From a checkpoint of a small mixture-of-experts model trained on Wikipedia: vocabulary 16384, 6 picks a token.
Below are experts of layer 6 (counted from 0) of a mixture-of-experts language model. Rows are named router (the router's row for the expert), down (a neuron's output weights, with its number) and show model dimensions 144-191. Each number is 500 + 25 x the weight over its row's rms, rounded and kept within 0 to 999. Numbers have three digits each.
After each expert's rows: "comes before" lists some tokens at least twice as common just after its tokens as in all text. This comes from a sample of Wikipedia text that the model never trained on. Tokens count by the router's weight.

# expert 41
router:528484520477553500492504498500459519498517506510494510506486512538477503451482544483513509523511521518480502480514475454470448502469496501459487
down0:497541444497491505529514528505472512507492510482483523519529522439484527478495511512467489496511544512529512464530474471523520502513532479477466
down1:482475499516495482510492490490496492492493506522459525528491566501542492519528527443517517507469489519479522437502481506503475499504473532536468
down2:501521505478502483503482468477502464474555481503516453473513490485482532544528547469515510455505482492483483454531492531507499489490474494517514
down3:479529487516507468495525535459488447505488512505510540543481514475489557518506504478518526485502523496536515441521550470492492483547528514462505
down4:525517484533475465479511492441448508477499510509454518519487527492534507490544521471487454492467545528514496515499480481486494531475491491477484
down5:484452515530493513497485498518430497515504479516543516479492464498499490467460536509503501512501486540494498510506486487514515474459485527455490
down6:500466532472492483489505474503474531482456479494469476514500587486442515537484528504510480463485469499511504491510520500510531532517487505499498
down7:503447517497530538459504527476503543499507546483483473505509476502532495516489462537511464517549504511498556529494456497528524442481494482527495
comes before: " ", " —", " |\n", " The", "|", " -"

# expert 75
router:510473533508487456485521512495494509489498507479511466492510512503512500497509481490508541548501507528529483553497474484514487447446527470519492
down0:487516469544457474520538471519494525521517494523506461465535520514493505493519466497480500474510502506561538515516511511493508476460529489506534
down1:479489540467513478471508487477475498477497510426517466447481495476519499476524485495495464491555524481487477487501494457499517488556454483547474
down2:516526452494505526473482535530502488492540503515493470468454493516515520493516488485498443482506492491510479499541482490523504510508493548514500
down3:516501518489474479510489486500502508511487510513496519527467488531499497483477502528551485546498495530472533483418492471498439512523496487494481
down4:481502560486517512457470473516450497514500475482527477535506513450508469548476548465531518435548521509458552487479498510511517530504512520528507
down5:495549487494508493496521458490499518519467514507475480477435496448557539529536509506497511462496485508499460502506481490511532479538486489526496
down6:540484520486494467484515463494487501455535547509513511486505508477552478502465483470507480508547502515520507477498469516492527481493507518521481
down7:534487508549477506511489521503518483508494538507466467499500481534512509488480516493510499548502491501495496494544494543515437485479549492476538
comes before: " ", " the", " a", "born", " John", "American"

# expert 3
router:480462476443504522473500490524488531480525498511546478516509523544464514540514471472531504471487503482467496479503500504501530496522514472486511
down0:479491500518519508506537508544472520533519515523528490518487494538508482474489479478516486528471494463534499482493551550489494537548469511502500
down1:504512544490530495495530478474529544536471484461490482503547485565508488481510491510472545470464472484478499475493496480480464501502479565519534
down2:473506453468514493488543497464515490501497508518526500463532452469515516499483504473505536492477482512474545494521500471522490508515508509497483
down3:523553522484499537529527484525505494507538516490472482490479494495494503483483518463520497512464505472510515496446512496514472497441479485489478
down4:531560495473503482513464504477462542482510432501518492508509491530508450504479520527519502473522468454506481514497499475510497523513501497499503
down5:519543487498485486516475521476547498480536519457488494517497514499503522566506473536504497496489506469481485523506496493444492475498514508493516
down6:479527479476513475501475513516475500465457496489484527530492476516515479505472475484474507522501487488550492506483517502502521518553562514541522
down7:521464502496509475519499540491511534505462501500489477513515530518477519494474485469499476523485501494473522485515527474526459518467487485530512
comes before: "20", "19", "1", "2", "18", "3"

# expert 27
router:493493472489523530481514480473504467526523503521505533519542475520462517482499518532487502509520493467435464506522503434518484510513489477490530
down0:559482480501507520514469472472437500505461494432509498511501516463494524494471489476489528478508487489482498490494513476508487478478518525526442
down1:490475488515561482500503527475536501483450494500512509476544468500507572533455518472497524510475487460491446521483472549487499489509488511440495
down2:509492501514489485485470476497487525527492493474449531521501482516477575452473500508520545489495531478513522482480506524465510524508473501468480
down3:462507460484500549450493483461505510540486543513513526497452491519530500502478492480504456490456506530532493507506491504523510517530509518537540
down4:500505520513467512515512495484462557500537493514469493544478465491485493553510524508511504495461494518480498506500532510513474532500487539501497
down5:470518507507488489491492507490520455506520495530455478535487474449525485478506531518507493538492508525468484503491477506489488561496494462493523
down6:539479478471494461499528500510480439553521517508487507471506502477535500478503535500525500495531487500487519517501490523478501497466476512502500
down7:506477522510527492493429553485475528515445490489494516528519477510504496498470522514525524517556502460472488520471434454485542429537499477548507
comes before: " ", "|", " \"", " Total", " also", " •"

# expert 43
router:514486487536516471475519466514505513481547521521497487481462468540464528482544462524499488471474501502526485485505486495506533533479493472499551
down0:482482495439480520515506499536513466514505463479522469431476571514455524492485479516504508484513467412507492489508515459496504494528506503472497
down1:508515504508541509463534436458512481496493512532526534502506504513505467487501488538517489510482484506478490505535434488487495517513436480503544
down2:464521471532525495508458518482562492470484460451521506489486494491486502499506501508539486473506493531483509479515510534469507485499476499527461
down3:497490467501532535478519509496494487482513488483516505470492501476488454533474524497491487533528488483522485514516522430509542488485530515520512
down4:496533435503523463448517476452487462534518463502504509511495507450517494518546500509481507542503496481505516466506452496503499566485553515513545
down5:498522474508469529500510498518519513477467488452520482522491477493505497515502490479519480487543490452514446538468540538518531495486478508528523
down6:511516459524481506518532513518536533513501516507519477540519491503521491502481486516501502501507480513491462519552560512480529438523498517500501
down7:561495490486485511539506541506525458484499487482496461504495466478503489463487507508512502545541493488491498485522489546511528473507456509447484
comes before: " ", " the", " −", " +", " $", " ."

# expert 26
router:516516523482497471512521513523500449529478488540502535508476482528491519476545515491498535494538523483483486483482505540450493508494465523465492
down0:520517518536515512494525529458483490491519553499472519522487481482482450495488472512478457497503493489485484496566491515544488487503506549488493
down1:503474511519516520509504507542483505513508534474513463486525422468467520489495517512523510475502503533545476519488478508493507480462485525556519
down2:499488495535503500526561491475513504490496459525487495432506512511520501501515479473529509491477497479526521500467471479480475492487496488498494
down3:503523487487553513503494491521528516489469518487534491480509495490452494483457512490505535507456444537524513470534483519514467456505504495484504
down4:509538535480479498522487502508501502528480476464494501522486456459513471484511515490532479489502465527596508525495483449482472497541461494522481
down5:476485487459482508480490513508558519525484488499488489455463476486553442538499503456520528504529493466508466497490514497510494512500487459475541
down6:493487460529461541529537475518485520486528539510478545473480469549497469484482498488476486534555500480493498496491505533477492553455527463505477
down7:514478469526521532493523508506510481543458463505520524515464516512489514509465535485465518501481486479470446496532490496500517551497553480505509
comes before: " ", "|", "-", " —", " +", " −"